Weights of a small mixture-of-experts language model, trained from scratch on English Wikipedia: a sigmoid router.
Below are experts of layer 3 (counted from 0) of a mixture-of-experts language model. Rows are named router (the router's row for the expert), gate (a neuron's input weights, with its number), up (a neuron's input weights, with its number), down (a neuron's output weights, with its number) and show model dimensions 160-191. Each number is 50 + 15 x the weight over its row's rms, rounded and kept within 0 to 99.
After each expert's rows: a language model's description of what the expert responds to; "raises" lists some tokens whose logits its average output raises strongly, later layers aside. This comes from a sample of Wikipedia text that the model never trained on.

# expert 31
router:58 50 33 60 58 63 35 58 57 25 67 75 50 28 39 56 58 70 44 22 53 50 79 56 65 50 52 35 62 28 24 63
gate0:61 89 26 45 28 51 59 52 32 63 54 71 58 22 51 38 64 75 48 58 25 54 74 61 51 41 56 33 33 30 76 47
up0:38 38 32 64 24 37 38 68 52 52 53 63 31 72 56 59 43 57 23 68 29 40 62 39 56 45 20 37 63 36 56 36
down0:26 16 36 30 61 40 57 43 52 66 55 16 35 67 43 70 46 51 36 51 48 46 32 42 72 27 40 53 43 58 54 54
gate1:69 39 51 51 24 91 41 50 68 49 49 58 72 26 25 61 45 38 53 60 46 71 49 69 24 52 56 59 72 45 52 29
up1:37 61 56 49 46 66 52 41 80 53 57 32 51 44 48 80 29 66 15 46 73 45 49 59 37 15 69 28 70 30 64 45
down1:50 32 29 29 66 53 59 63 39 40 22 60 43 56 64 49 06 57 43 53 54 73 57 47 38 69 59 50 75 51 36 44
gate2:57 57 57 51 65 36 17 87 58 35 37 54 38 46 46 72 54 45 58 39 23 66 60 92 69 38 28 60 67 34 45 79
up2:50 61 72 44 28 22 72 52 45 41 31 20 34 63 71 57 11 62 29 34 46 65 84 60 33 56 39 49 60 33 60 60
down2:22 49 28 30 40 49 53 18 58 72 65 35 41 57 64 52 82 74 33 50 25 33 42 79 33 52 43 31 41 82 38 37
Description: Prepositions following verbs or nouns and before a noun phrase, such as of, in, to, for, from, by, with.
raises: " the", " their", " his", " this"

# expert 7
router:16 44 31 15 30 55 49 64 35 20 49 65 51 57 43 41 39 33 42 37 34 64 51 75 54 60 86 81 60 69 59 36
gate0:40 64 51 61 34 40 14 57 31 40 57 72 53 49 81 58 96 59 79 56 55 33 49 48 36 61 53 45 67 45 51 34
up0:68 76 51 66 44 53 72 42 30 49 70 50 41 49 43 21 44 37 39 45 47 63 57 58 55 59 59 49 20 43 33 91
down0:68 49 56 61 53 41 71 33 50 61 86 60 51 53 41 49 38 94 53 44 57 61 54 62 48 72 53 76 35 80 51 48
gate1:45 42 40 75 55 43 11 52 41 38 26 61 33 70 70 43 53 51 53 47 25 40 52 39 37 54 60 99 42 80 39 69
up1:47 53 63 26 39 66 49 51 57 50 67 51 28 25 29 60 49 69 64 45 40 48 49 75 46 36 43 45 81 55 46 65
down1:51 37 77 35 24 50 61 65 64 47 62 21 96 48 47 25 53 64 49 54 24 46 50 64 49 45 55 32 54 39 36 51
gate2:49 46 49 40 62 61 42 39 46 57 55 57 26 66 30 41 69 37 58 49 30 36 77 36 29 52 38 58 68 50 40 47
up2:33 31 40 63 13 52 74 58 58 29 46 51 59 21 88 74 55 36 61 50 33 29 48 61 55 41 26 49 34 42 78 17
down2:50 46 50 53 71 64 61 65 67 56 56 42 49 53 68 48 31 46 40 81 40 52 39 37 51 14 49 30 60 71 32 34
Description: Short word-piece fragments and prefixes inside words, often after hyphens or quotes, such as pre, re-ope(ned), dis(band)ed, Prof(ig)liano.
raises: "pt", "cc", "ift", "ject"

# expert 15
router:42 57 62 64 46 67 46 40 68 60 60 78 63 51 41 52 38 50 62 45 65 47 55 61 67 65 64 26 56 52 50 66
gate0:51 48 79 47 62 73 53 49 48 51 66 14 35 52 42 59 28 78 71 48 54 48 07 47 80 40 35 54 44 70 63 53
up0:52 41 56 42 38 70 44 64 57 44 21 59 50 56 67 84 44 46 41 34 53 11 36 48 27 34 45 50 48 56 26 38
down0:42 32 34 38 49 43 73 37 38 32 45 45 51 38 59 56 43 58 44 77 39 44 51 36 37 56 41 39 77 47 31 61
gate1:60 65 27 73 10 42 38 52 23 24 60 63 54 58 65 46 40 48 63 65 53 76 34 46 51 32 76 57 57 59 29 41
up1:85 56 48 40 48 69 55 56 43 47 74 51 36 53 36 49 40 65 82 75 35 56 67 45 50 22 51 60 46 60 46 42
down1:45 71 43 58 48 38 42 60 49 48 47 15 66 49 07 43 61 15 30 44 61 30 47 38 41 18 30 71 51 59 65 82
gate2:38 57 66 33 31 54 45 68 55 63 23 57 48 54 41 78 65 34 21 43 73 56 51 54 41 45 39 48 85 50 60 42
up2:75 74 28 46 44 42 27 73 53 35 59 62 45 73 28 75 62 33 63 39 33 61 42 47 37 60 41 58 34 41 55 68
down2:38 48 25 41 52 50 72 38 83 72 55 67 57 54 51 84 50 26 67 40 44 67 46 33 34 67 61 78 61 48 63 83
Description: Consonant-cluster pieces early inside names and rare words, such as Bal-enc-iaga, ham-str-ing, Circ-ass-ian, Eng-rav-ing.
raises: "iot", "ish", "ial", "ing", "ipa", "ica"

# expert 20
router:53 51 52 43 60 48 52 67 48 63 52 53 70 33 31 58 73 50 58 53 58 48 50 41 62 58 37 24 75 56 17 44
gate0:36 58 28 38 33 62 52 32 32 28 52 42 73 36 70 49 52 19 66 58 47 11 42 45 65 87 17 36 70 52 55 62
up0:49 33 45 62 69 65 45 23 57 89 60 47 64 73 71 46 35 58 44 62 73 36 60 40 43 45 41 63 73 58 46 63
down0:47 76 62 52 59 37 58 59 37 61 70 47 90 28 38 52 42 71 55 57 31 51 47 71 66 45 45 83 20 32 59 25
gate1:35 64 68 58 40 56 88 54 42 50 53 42 54 32 67 49 37 16 39 45 71 47 44 35 27 49 61 65 78 63 62 85
up1:85 41 83 62 54 49 52 45 72 69 50 44 30 54 60 50 36 40 68 72 53 67 26 33 49 55 68 71 74 40 42 36
down1:24 53 47 67 39 47 55 38 29 33 59 36 42 46 59 62 38 49 48 58 54 42 43 17 80 47 42 43 56 32 66 82
gate2:52 51 33 71 35 66 48 52 49 53 38 22 41 49 32 52 57 55 52 43 80 56 31 38 61 52 51 35 64 36 40 76
up2:87 69 44 45 69 40 45 35 30 46 49 25 68 49 68 34 63 33 63 67 57 59 56 66 58 38 41 46 35 44 28 66
down2:48 42 49 44 54 34 52 79 49 54 52 69 52 62 20 56 57 37 59 30 42 67 41 29 54 67 21 51 46 44 72 52
Description: Middle or final pieces of split names and brands (GitHub, Enchodus), and set terms in sports, species and astronomy listings such as FC, MPC, Career.
raises: "ing", "ious", "led", "hed", "les", "le"

# expert 3
router:57 36 67 58 27 50 42 58 83 40 73 44 59 19 28 56 37 62 47 44 08 62 23 64 56 34 58 45 56 44 52 60
gate0:34 44 59 58 68 39 42 42 78 45 52 37 49 37 42 54 37 54 57 79 41 62 68 38 40 49 46 44 26 66 40 47
up0:46 49 39 44 71 45 54 66 45 57 82 34 33 36 52 68 49 51 41 36 28 68 86 21 35 46 52 71 59 36 77 77
down0:70 27 45 58 39 44 43 50 27 71 20 40 31 68 55 53 49 62 62 24 45 36 29 08 48 47 64 27 59 67 35 49
gate1:44 65 51 63 61 33 51 46 69 53 49 72 66 29 77 42 25 48 54 53 51 56 26 46 47 72 49 44 55 58 54 50
up1:54 44 36 69 57 45 58 83 34 43 58 59 71 58 72 30 64 47 66 48 67 93 42 31 57 71 50 53 45 57 38 46
down1:47 29 43 25 67 46 45 49 68 38 60 04 19 46 55 72 36 75 39 35 59 56 55 49 37 54 48 68 34 41 52 56
gate2:56 48 43 51 30 50 82 17 73 65 44 48 19 45 41 58 44 26 35 43 63 43 33 30 49 32 46 51 25 39 51 13
up2:37 29 50 61 47 51 52 59 61 29 57 34 59 47 76 35 21 40 52 75 42 59 25 68 34 66 40 45 51 49 61 80
down2:50 49 58 50 50 51 60 32 32 41 48 55 64 56 51 50 42 81 37 37 57 50 59 38 51 33 39 49 59 80 57 67
Description: Number words and time or media nouns after an article, such as number-one, first, season, years, time, film.
raises: " of", " (", "-", ",", "'"

# expert 34
router:53 42 52 52 41 76 54 49 52 48 61 52 60 25 39 54 53 45 15 38 44 29 56 74 74 58 49 58 57 42 38 47
gate0:50 66 58 42 43 51 49 72 75 42 69 48 65 28 46 44 67 83 30 42 64 60 77 47 51 48 69 63 60 50 47 56
up0:43 69 62 49 58 63 72 46 47 55 47 35 65 56 36 54 70 52 59 45 39 50 69 36 62 38 29 52 36 36 52 57
down0:58 73 52 22 21 52 59 40 57 45 57 72 29 42 63 46 24 21 39 37 82 53 55 38 48 60 22 67 41 56 74 35
gate1:65 49 43 39 56 72 50 64 41 46 63 99 34 48 72 77 71 49 27 45 46 33 20 55 25 38 44 44 63 34 71 43
up1:57 73 40 53 68 24 21 50 53 66 48 48 34 34 29 46 70 57 62 47 35 53 50 45 35 43 44 56 39 38 52 43
down1:60 40 55 64 50 64 68 51 29 43 44 50 69 35 65 52 63 54 42 51 27 36 41 40 41 51 51 37 58 29 45 28
gate2:32 41 43 67 33 57 62 54 66 73 42 50 50 53 60 70 41 50 61 23 41 68 83 55 43 64 74 58 17 57 52 62
up2:69 55 63 38 48 64 48 43 19 19 44 53 67 67 66 73 70 39 67 72 48 68 39 53 32 29 62 57 38 79 64 53
down2:50 36 54 52 36 66 68 44 26 66 72 55 54 34 50 53 50 67 60 44 36 46 78 62 66 59 39 63 28 29 63 47
Description: Single letters inside abbreviations, initials and codes, such as S in MOSFET, EE in IEEE, B, P, plus word-final p.
raises: "oe", "&", "E", "X"

# expert 18
router:43 47 58 37 48 26 31 35 38 42 41 66 33 06 49 29 46 43 48 49 56 90 42 42 51 33 34 64 53 28 53 53
gate0:52 30 32 64 81 38 41 38 37 75 53 37 43 78 31 48 53 78 28 48 68 61 41 58 71 57 83 67 42 43 56 43
up0:41 61 23 52 47 85 44 49 48 67 25 42 64 63 54 64 29 53 20 75 46 44 32 41 64 55 27 48 51 72 67 52
down0:51 41 64 67 46 73 37 51 43 48 69 32 69 67 44 80 57 57 46 33 38 32 56 90 56 38 75 52 40 23 39 43
gate1:53 55 58 54 42 26 45 32 70 42 53 58 67 56 49 42 37 57 55 60 27 48 35 61 43 56 52 43 50 39 58 45
up1:67 51 58 50 61 23 54 86 42 54 40 60 53 40 26 72 43 62 57 45 32 33 58 52 58 43 52 50 38 74 38 42
down1:46 42 31 27 64 65 58 48 46 45 63 22 60 33 63 38 55 60 50 50 58 48 57 45 42 56 47 52 51 54 31 53
gate2:41 24 35 37 49 51 37 49 68 49 48 57 49 59 49 56 18 64 39 46 51 57 57 61 42 36 61 76 48 54 51 58
up2:42 57 30 57 63 42 58 46 54 49 51 38 72 38 76 55 51 45 52 66 61 56 67 29 46 50 41 38 60 76 52 48
down2:59 22 42 51 57 36 44 46 55 32 12 66 54 44 51 60 41 60 39 56 35 72 30 60 31 52 40 49 24 20 43 36
Description: Number tokens such as 1, 2, 0, 19 in table cells, years, scores, ranges and codes, for example 2018-19 or 4–0.
raises: " years", " months", "th", " miles", "6"

# expert 42
router:52 69 29 44 57 51 24 52 60 66 71 77 49 34 40 53 53 58 46 34 31 52 59 49 88 63 53 37 57 53 37 54
gate0:74 46 45 62 42 52 59 64 55 53 17 53 62 59 74 39 46 84 39 63 58 64 34 45 33 55 65 64 84 66 55 35
up0:59 51 85 50 57 47 54 80 49 63 62 46 60 28 79 67 51 54 58 72 52 40 53 71 57 37 56 31 60 70 66 45
down0:58 36 26 49 34 81 46 56 63 50 22 60 55 51 52 41 36 51 41 68 26 77 32 31 59 61 61 66 40 35 47 75
gate1:62 60 42 99 45 87 36 60 65 50 24 54 61 19 55 59 50 57 62 52 18 40 26 49 47 43 62 17 34 46 58 54
up1:43 47 54 44 45 19 43 72 45 38 52 57 57 55 57 74 58 57 47 57 82 12 66 40 51 54 36 49 51 60 45 36
down1:15 58 70 42 36 33 43 74 49 47 58 50 58 46 44 35 40 70 56 41 80 50 36 46 39 46 47 19 73 46 57 29
gate2:75 43 71 34 50 45 33 49 63 23 56 41 37 66 36 44 20 65 35 66 45 39 40 81 55 45 61 58 76 39 63 61
up2:52 55 57 53 67 74 22 47 35 40 57 40 48 64 70 35 44 35 50 83 48 68 35 61 18 50 37 41 16 47 43 43
down2:68 58 45 50 40 50 60 53 33 41 65 63 43 45 69 68 84 50 49 34 39 38 65 51 57 51 60 58 18 45 41 54
Description: Relational words of, by, with, between, from, plus commas and semicolons, mostly in descriptive prose and definitions.
raises: " a", " the", " an"

# expert 58
router:34 50 46 50 51 30 40 48 31 59 33 63 46 33 46 76 45 55 36 58 57 56 67 52 54 48 60 60 65 39 33 34
gate0:43 50 52 27 57 61 29 63 44 53 44 28 36 49 51 41 32 31 62 65 29 49 37 46 41 70 39 62 39 75 45 48
up0:78 55 25 56 57 47 53 64 47 27 41 39 48 37 66 62 70 51 59 83 72 28 33 29 48 72 56 54 39 29 65 38
down0:78 59 70 37 71 68 58 48 50 51 46 53 50 59 59 40 39 23 73 62 34 39 32 53 42 64 54 59 70 56 55 66
gate1:39 41 69 31 37 68 57 40 68 77 36 55 37 36 28 53 69 57 43 41 50 52 41 55 58 54 65 55 34 56 65 46
up1:31 52 60 57 52 46 45 50 30 35 32 74 43 77 38 60 41 32 67 44 48 47 32 57 60 27 53 74 33 61 69 75
down1:47 58 23 31 57 36 36 82 38 71 62 29 61 33 32 54 28 48 61 81 60 44 45 54 38 57 81 74 47 49 60 27
gate2:67 43 60 42 42 39 42 54 66 50 53 56 38 38 77 33 63 54 37 31 53 83 66 30 41 85 50 49 62 57 64 56
up2:31 52 33 58 60 35 39 56 37 25 25 58 52 34 67 53 62 58 57 35 55 50 49 30 15 54 54 57 54 48 51 65
down2:54 24 56 26 38 75 49 60 54 53 46 38 55 52 21 63 36 50 63 44 65 45 54 37 69 52 13 57 49 38 56 34
Description: Digit tokens in years, date ranges, counts and table numbers, such as 19, 2016, 1974, often after dashes, pipes or parentheses.
raises: " –", " |", "^"

# expert 32
router:49 47 58 48 61 56 36 59 46 73 45 59 86 55 41 73 60 30 35 45 45 60 76 35 54 39 63 57 57 37 54 41
gate0:38 51 18 30 27 15 29 18 32 48 63 31 41 73 50 49 32 47 54 61 59 23 69 45 41 49 49 63 54 54 54 25
up0:66 72 43 49 50 45 80 64 56 60 43 33 41 50 42 60 28 43 70 53 41 50 48 53 35 49 35 47 44 63 52 40
down0:49 71 54 50 26 51 59 46 25 35 43 50 64 57 45 70 49 46 62 37 51 60 51 59 49 43 24 88 57 86 65 48
gate1:36 37 55 32 63 36 35 77 61 82 62 40 59 66 19 30 34 52 57 50 20 44 57 75 51 63 65 69 44 67 64 56
up1:09 28 58 71 61 59 56 62 62 45 73 64 57 59 63 33 42 58 38 68 40 46 43 69 35 46 44 48 31 47 65 57
down1:54 64 47 67 42 43 35 45 48 75 45 59 52 34 43 40 44 41 91 64 65 42 36 39 58 44 32 35 49 61 50 51
gate2:56 39 42 64 64 49 62 26 32 37 58 45 82 64 65 40 66 31 70 77 24 45 39 35 82 61 39 38 26 46 49 43
up2:65 52 48 27 50 35 48 55 59 72 49 50 79 52 47 72 33 62 56 66 32 48 66 72 42 39 54 62 53 45 76 69
down2:51 59 68 47 25 59 22 10 59 14 73 45 23 43 64 88 53 71 36 53 49 58 63 50 42 55 34 55 49 42 39 68
Description: Nouns for time spans and year numbers after the, in, his, such as time, years, season, era, 1960s, 2004.
raises: ",", ".", " with", " of", ":", " –"

# expert 5
router:35 59 62 27 39 43 47 60 81 73 41 71 66 40 54 32 19 27 45 35 46 62 57 26 56 48 72 58 55 27 50 40
gate0:51 59 41 49 61 55 64 23 50 54 45 38 48 57 53 47 58 69 57 60 58 40 34 62 55 29 78 66 49 88 51 56
up0:50 57 50 36 60 29 52 53 32 63 80 42 65 26 63 40 73 33 81 37 55 50 79 63 44 47 48 36 84 00 47 78
down0:67 52 90 40 71 80 37 47 70 26 52 41 49 56 47 67 53 47 22 49 48 43 52 30 53 52 59 30 68 54 57 69
gate1:34 72 46 36 51 59 64 42 70 64 48 76 46 55 62 57 63 47 54 41 71 73 35 30 40 41 52 36 51 33 33 47
up1:30 67 60 50 41 67 58 33 38 39 75 56 47 48 58 71 59 38 37 61 51 18 19 34 50 34 55 42 49 53 58 56
down1:72 70 35 45 49 48 78 38 40 14 43 66 41 52 56 59 52 46 46 84 57 42 30 58 61 50 42 50 66 40 39 47
gate2:65 42 54 45 36 61 34 49 88 49 41 61 36 24 45 42 32 44 65 54 36 37 33 42 67 36 51 35 65 24 38 57
up2:78 45 59 29 58 83 45 74 49 69 38 46 87 37 33 53 33 43 76 42 44 62 32 62 40 57 65 59 48 43 59 54
down2:40 59 39 28 37 59 55 60 40 33 41 33 48 59 47 86 56 32 57 53 29 60 40 61 08 61 33 53 46 58 47 67
Description: Opening parentheses before dates or places, plus caret, brace and capital-letter tokens in markup such as Area^{1}, (New York City), (H).
raises: "4", "with", "19", "bot", "Go", "Gu"

# expert 48
router:27 47 47 49 47 40 62 65 67 81 47 71 63 49 38 56 19 52 49 23 43 40 56 34 48 41 58 63 57 56 50 34
gate0:41 41 33 09 36 63 73 44 81 73 43 14 51 78 67 67 43 48 71 56 38 49 53 52 50 52 55 72 57 40 93 44
up0:69 56 59 41 43 69 25 34 47 52 74 49 40 67 48 57 59 49 37 51 58 81 41 67 62 65 54 45 26 34 61 44
down0:43 54 69 60 69 43 53 37 38 20 50 52 37 42 49 47 24 24 49 62 45 26 37 55 44 61 57 22 23 45 52 60
gate1:51 55 39 65 51 87 34 67 57 64 75 18 65 68 79 59 41 63 48 29 38 57 67 61 62 40 45 33 71 50 37 54
up1:34 68 45 25 75 67 33 45 15 24 65 42 47 48 45 47 62 40 53 41 47 46 35 57 64 55 35 46 41 49 26 60
down1:65 53 25 78 41 44 52 66 40 61 64 43 47 64 47 56 74 45 73 37 51 46 43 67 37 81 50 53 76 45 69 34
gate2:52 43 20 59 44 82 34 41 26 43 79 39 47 50 59 37 25 55 40 41 68 34 65 57 54 59 66 52 61 54 32 79
up2:29 47 50 40 51 27 31 47 44 35 53 41 44 51 59 55 52 24 74 38 36 51 55 69 43 65 44 55 55 44 45 68
down2:57 38 55 42 60 46 36 45 39 59 39 37 59 43 42 51 48 61 49 01 16 35 67 45 43 36 51 36 46 32 18 43
Description: Opening parentheses and quotes before dates or glosses, plus mid-word fragments like iter, th, cer inside longer words.
raises: "c", "II", "isc"

# expert 11
router:40 25 55 64 16 69 42 29 14 76 55 74 60 28 56 67 31 43 57 41 33 34 63 33 63 37 41 63 59 18 32 49
gate0:71 39 47 62 63 52 78 78 26 69 45 53 79 50 56 59 71 74 51 53 49 29 14 40 49 46 39 58 67 76 47 39
up0:34 49 68 34 44 64 77 57 65 55 36 57 37 31 53 46 75 40 49 59 44 36 44 59 77 62 62 52 57 62 34 65
down0:55 50 49 32 58 61 67 69 28 71 43 63 61 57 38 64 51 51 81 55 18 41 47 27 42 53 47 50 77 52 43 54
gate1:40 33 34 47 40 55 37 73 48 52 70 53 49 79 39 58 40 55 67 71 66 29 60 70 55 32 36 66 58 25 50 62
up1:65 58 73 75 41 36 73 26 58 36 34 29 53 53 56 74 67 77 77 66 65 35 63 53 48 50 66 29 22 23 69 72
down1:61 68 75 61 71 57 43 44 41 48 59 53 21 51 65 46 43 73 74 61 60 27 64 43 83 38 21 45 56 59 46 45
gate2:63 61 42 58 51 47 27 31 40 55 45 55 25 79 65 28 56 52 70 50 59 42 46 49 53 76 17 54 47 42 62 54
up2:54 39 48 80 29 41 31 54 29 54 26 78 55 60 31 58 36 56 48 54 44 56 55 52 45 50 50 71 43 29 19 28
down2:56 71 56 21 77 33 56 22 21 59 53 38 43 70 40 65 66 35 69 35 31 63 20 37 35 55 43 45 45 43 56 69
Description: Tokens inside LaTeX math such as frac, over, braces and $, plus pieces of Thai, Japanese, Greek and other non-Latin script.
raises: "'", " |", "[", "^", "-", ","

# expert 47
router:42 40 63 46 46 22 37 26 51 47 48 43 53 47 51 32 45 50 53 50 30 37 55 81 65 65 66 67 58 56 49 64
gate0:47 33 53 27 40 74 39 36 48 48 55 55 25 43 57 69 76 42 49 56 38 47 41 39 50 57 46 42 37 42 45 27
up0:43 57 30 50 78 64 64 44 48 48 63 59 09 55 40 31 57 51 22 49 49 47 64 40 50 67 51 73 49 34 41 28
down0:26 35 55 72 53 26 44 63 56 30 64 86 37 52 44 43 23 56 49 64 53 34 69 53 62 60 59 48 34 71 52 50
gate1:59 55 62 53 65 64 86 73 57 61 58 59 46 42 24 37 41 47 49 18 55 31 49 48 40 43 18 28 28 56 68 54
up1:41 69 86 42 54 26 50 48 60 57 50 67 76 52 68 45 41 51 37 39 76 60 40 46 52 62 58 34 53 56 77 31
down1:80 41 49 56 25 73 64 72 43 58 40 45 61 25 34 35 32 44 52 44 86 46 47 59 50 48 54 52 69 34 41 21
gate2:37 41 47 57 45 58 61 50 33 21 55 55 75 58 57 47 56 55 76 48 15 78 37 32 24 47 46 44 26 59 61 41
up2:51 73 57 34 60 55 28 61 78 53 50 64 44 36 47 55 63 61 43 48 32 70 70 55 46 37 43 65 55 69 36 23
down2:44 55 54 35 55 44 50 25 37 40 43 41 66 28 49 56 45 48 62 52 81 44 29 41 39 54 45 60 31 39 53 65
Description: Middle pieces of Slavic, Indian and other foreign surnames, such as -ich, -ek, -ik, -kh, in Ts-oy, Sh-rik-hande, Ale-ks-ander.
raises: "me", "ming", "lin", "x", "ning", "bra"

# expert 54
router:53 52 57 50 31 68 43 51 50 62 63 51 66 42 62 38 47 23 40 32 26 31 38 52 53 33 50 58 59 21 08 53
gate0:36 98 57 67 63 72 37 44 62 64 53 51 52 81 50 45 25 48 34 45 40 40 41 61 65 27 45 53 60 59 47 53
up0:57 56 57 64 56 26 61 28 76 44 59 60 54 64 74 51 32 54 47 41 51 39 15 50 33 35 71 48 56 31 61 59
down0:46 40 58 39 44 67 55 73 49 20 48 28 42 40 47 30 73 79 47 55 33 49 70 58 49 61 47 32 55 57 30 52
gate1:65 60 53 53 56 35 56 61 77 38 52 54 44 42 71 43 64 43 57 62 56 41 59 57 66 70 48 49 62 62 35 63
up1:46 63 51 35 40 35 51 63 39 45 16 40 54 36 43 44 49 74 36 78 29 44 31 80 54 42 26 54 67 58 36 18
down1:30 42 48 50 35 51 52 62 44 52 53 45 48 55 48 66 65 41 51 75 72 51 40 53 53 53 54 45 58 28 29 38
gate2:33 62 70 35 73 60 48 74 49 65 44 41 74 37 35 58 67 28 49 36 49 30 50 69 69 51 39 45 57 44 37 37
up2:72 39 37 47 66 54 67 40 42 79 60 41 25 58 43 39 37 47 53 37 39 42 39 43 59 68 61 27 57 35 18 57
down2:46 36 18 54 62 54 59 50 55 56 50 44 79 54 70 60 29 64 56 64 30 79 55 70 46 60 46 20 49 39 77 51
Description: Head nouns in prose and names, such as film, Party, company, government, music, rights, leader, town.
raises: "s", " |", ","

# expert 43
router:31 57 50 32 42 48 53 33 27 33 44 36 63 40 37 37 58 36 40 40 52 48 41 29 51 56 42 54 38 58 49 56
gate0:02 50 80 55 35 40 61 49 59 61 47 36 32 37 50 51 63 50 33 45 54 52 57 62 75 75 33 73 70 28 54 34
up0:50 77 55 35 28 21 45 42 48 53 49 45 53 53 33 65 37 42 56 64 79 46 58 80 46 34 58 47 52 55 10 59
down0:19 49 30 60 44 32 37 57 58 46 32 36 51 67 29 65 79 59 50 59 54 41 64 55 51 33 47 68 21 19 48 31
gate1:76 38 35 45 44 84 67 67 31 48 67 43 33 48 70 37 57 32 43 41 32 71 65 52 27 32 61 44 60 37 28 36
up1:80 53 51 54 37 46 36 55 37 54 66 74 45 20 49 52 43 75 57 39 59 66 32 56 45 19 05 51 51 55 57 59
down1:51 46 42 69 21 56 57 55 55 54 51 37 42 31 23 57 65 62 71 34 47 36 32 45 36 55 30 44 61 23 37 49
gate2:50 34 65 41 62 20 67 55 51 45 30 75 61 87 45 75 39 46 70 38 50 99 33 36 33 31 64 78 67 37 41 58
up2:61 30 50 63 44 25 51 46 40 45 55 17 62 70 47 70 44 69 45 52 33 50 60 45 80 52 82 44 48 43 49 73
down2:33 63 55 62 69 59 27 27 38 58 36 58 34 52 41 52 65 53 64 52 58 54 73 82 61 63 36 17 33 55 42 47
Description: Hyphens inside compounds (dot-com, Multi-byte), list-item dashes, and table separator dashes and pipes, plus some was/are after subjects.
raises: "yard", " Release", "rel"

# expert 33
router:09 62 55 74 41 40 25 47 47 60 56 30 64 33 59 72 39 36 57 28 42 43 64 75 61 50 27 47 51 73 27 72
gate0:26 30 39 27 48 50 53 17 46 62 40 39 40 49 49 62 44 30 25 40 21 43 69 13 71 25 25 79 66 49 63 55
up0:35 51 63 80 63 57 47 35 66 54 42 39 40 66 51 46 28 42 62 53 70 63 69 63 61 54 33 05 39 54 49 54
down0:25 35 49 27 72 51 57 26 51 72 51 71 53 50 55 57 34 58 35 46 36 59 46 53 52 69 64 37 29 66 48 53
gate1:45 27 61 67 59 51 48 52 71 33 54 37 57 43 39 45 42 47 54 71 52 73 65 57 59 46 58 71 58 64 76 34
up1:56 52 63 43 56 60 29 44 39 85 46 64 60 41 39 36 45 52 39 55 63 43 61 33 58 40 61 48 46 28 67 44
down1:43 44 62 42 37 44 38 59 63 37 61 59 54 45 45 60 83 32 63 31 22 69 47 45 64 29 26 45 62 22 17 45
gate2:58 54 39 37 45 72 44 38 70 53 39 48 47 74 41 52 45 30 67 50 53 51 58 69 51 32 42 97 50 87 54 80
up2:61 30 43 54 77 52 41 36 46 62 58 60 58 21 40 54 37 55 48 47 42 64 91 52 68 67 41 15 76 66 47 52
down2:37 61 26 60 29 62 60 75 66 54 41 56 73 50 36 58 57 45 83 54 54 57 34 30 54 53 54 59 44 39 38 54
Description: Middle syllable pieces of names and words, such as Rod-rig-uez, Agniesz-ka, Lu-na, preju-di-ce, Buc-can-eer.
raises: "ches", "ber", "chi", "mb"

# expert 35
router:23 41 49 37 32 67 48 50 44 42 49 69 72 15 30 46 64 52 51 46 38 78 50 43 60 37 43 45 58 59 47 15
gate0:71 60 55 28 60 49 55 49 44 51 43 43 48 39 23 39 56 20 34 53 60 69 48 58 44 43 64 61 47 34 62 58
up0:59 64 35 42 79 33 40 31 36 46 74 47 23 56 58 30 62 49 48 49 31 21 43 42 45 59 51 51 52 41 62 28
down0:63 53 25 40 55 65 29 31 73 47 40 60 66 42 74 16 51 52 51 52 55 43 23 70 59 68 46 36 44 24 40 13
gate1:43 27 70 63 35 56 47 63 70 38 22 38 41 47 51 39 59 42 60 50 63 49 31 50 41 54 33 54 72 65 53 49
up1:48 65 55 60 67 70 33 60 62 65 45 61 43 66 36 46 53 51 50 40 93 76 68 43 29 80 12 53 40 40 36 31
down1:52 54 60 71 70 31 50 47 37 53 59 28 41 52 56 43 52 63 49 59 65 53 45 53 80 18 63 34 44 69 25 37
gate2:52 58 40 52 26 68 54 24 53 19 72 55 52 52 56 36 41 54 72 62 65 61 42 50 71 46 50 73 85 70 47 59
up2:58 55 65 22 35 49 47 58 48 41 83 40 47 52 30 69 64 73 64 66 41 44 61 44 38 55 45 68 35 55 43 44
down2:43 53 48 78 57 64 37 54 63 46 46 66 57 53 58 52 47 79 74 47 64 44 35 62 64 20 70 29 37 64 49 58
Description: Words about sports and performing careers, such as season, played, game, team, player, film, song, especially in biographies and match tables.
raises: " with", " in", " on", " as", " at", " a"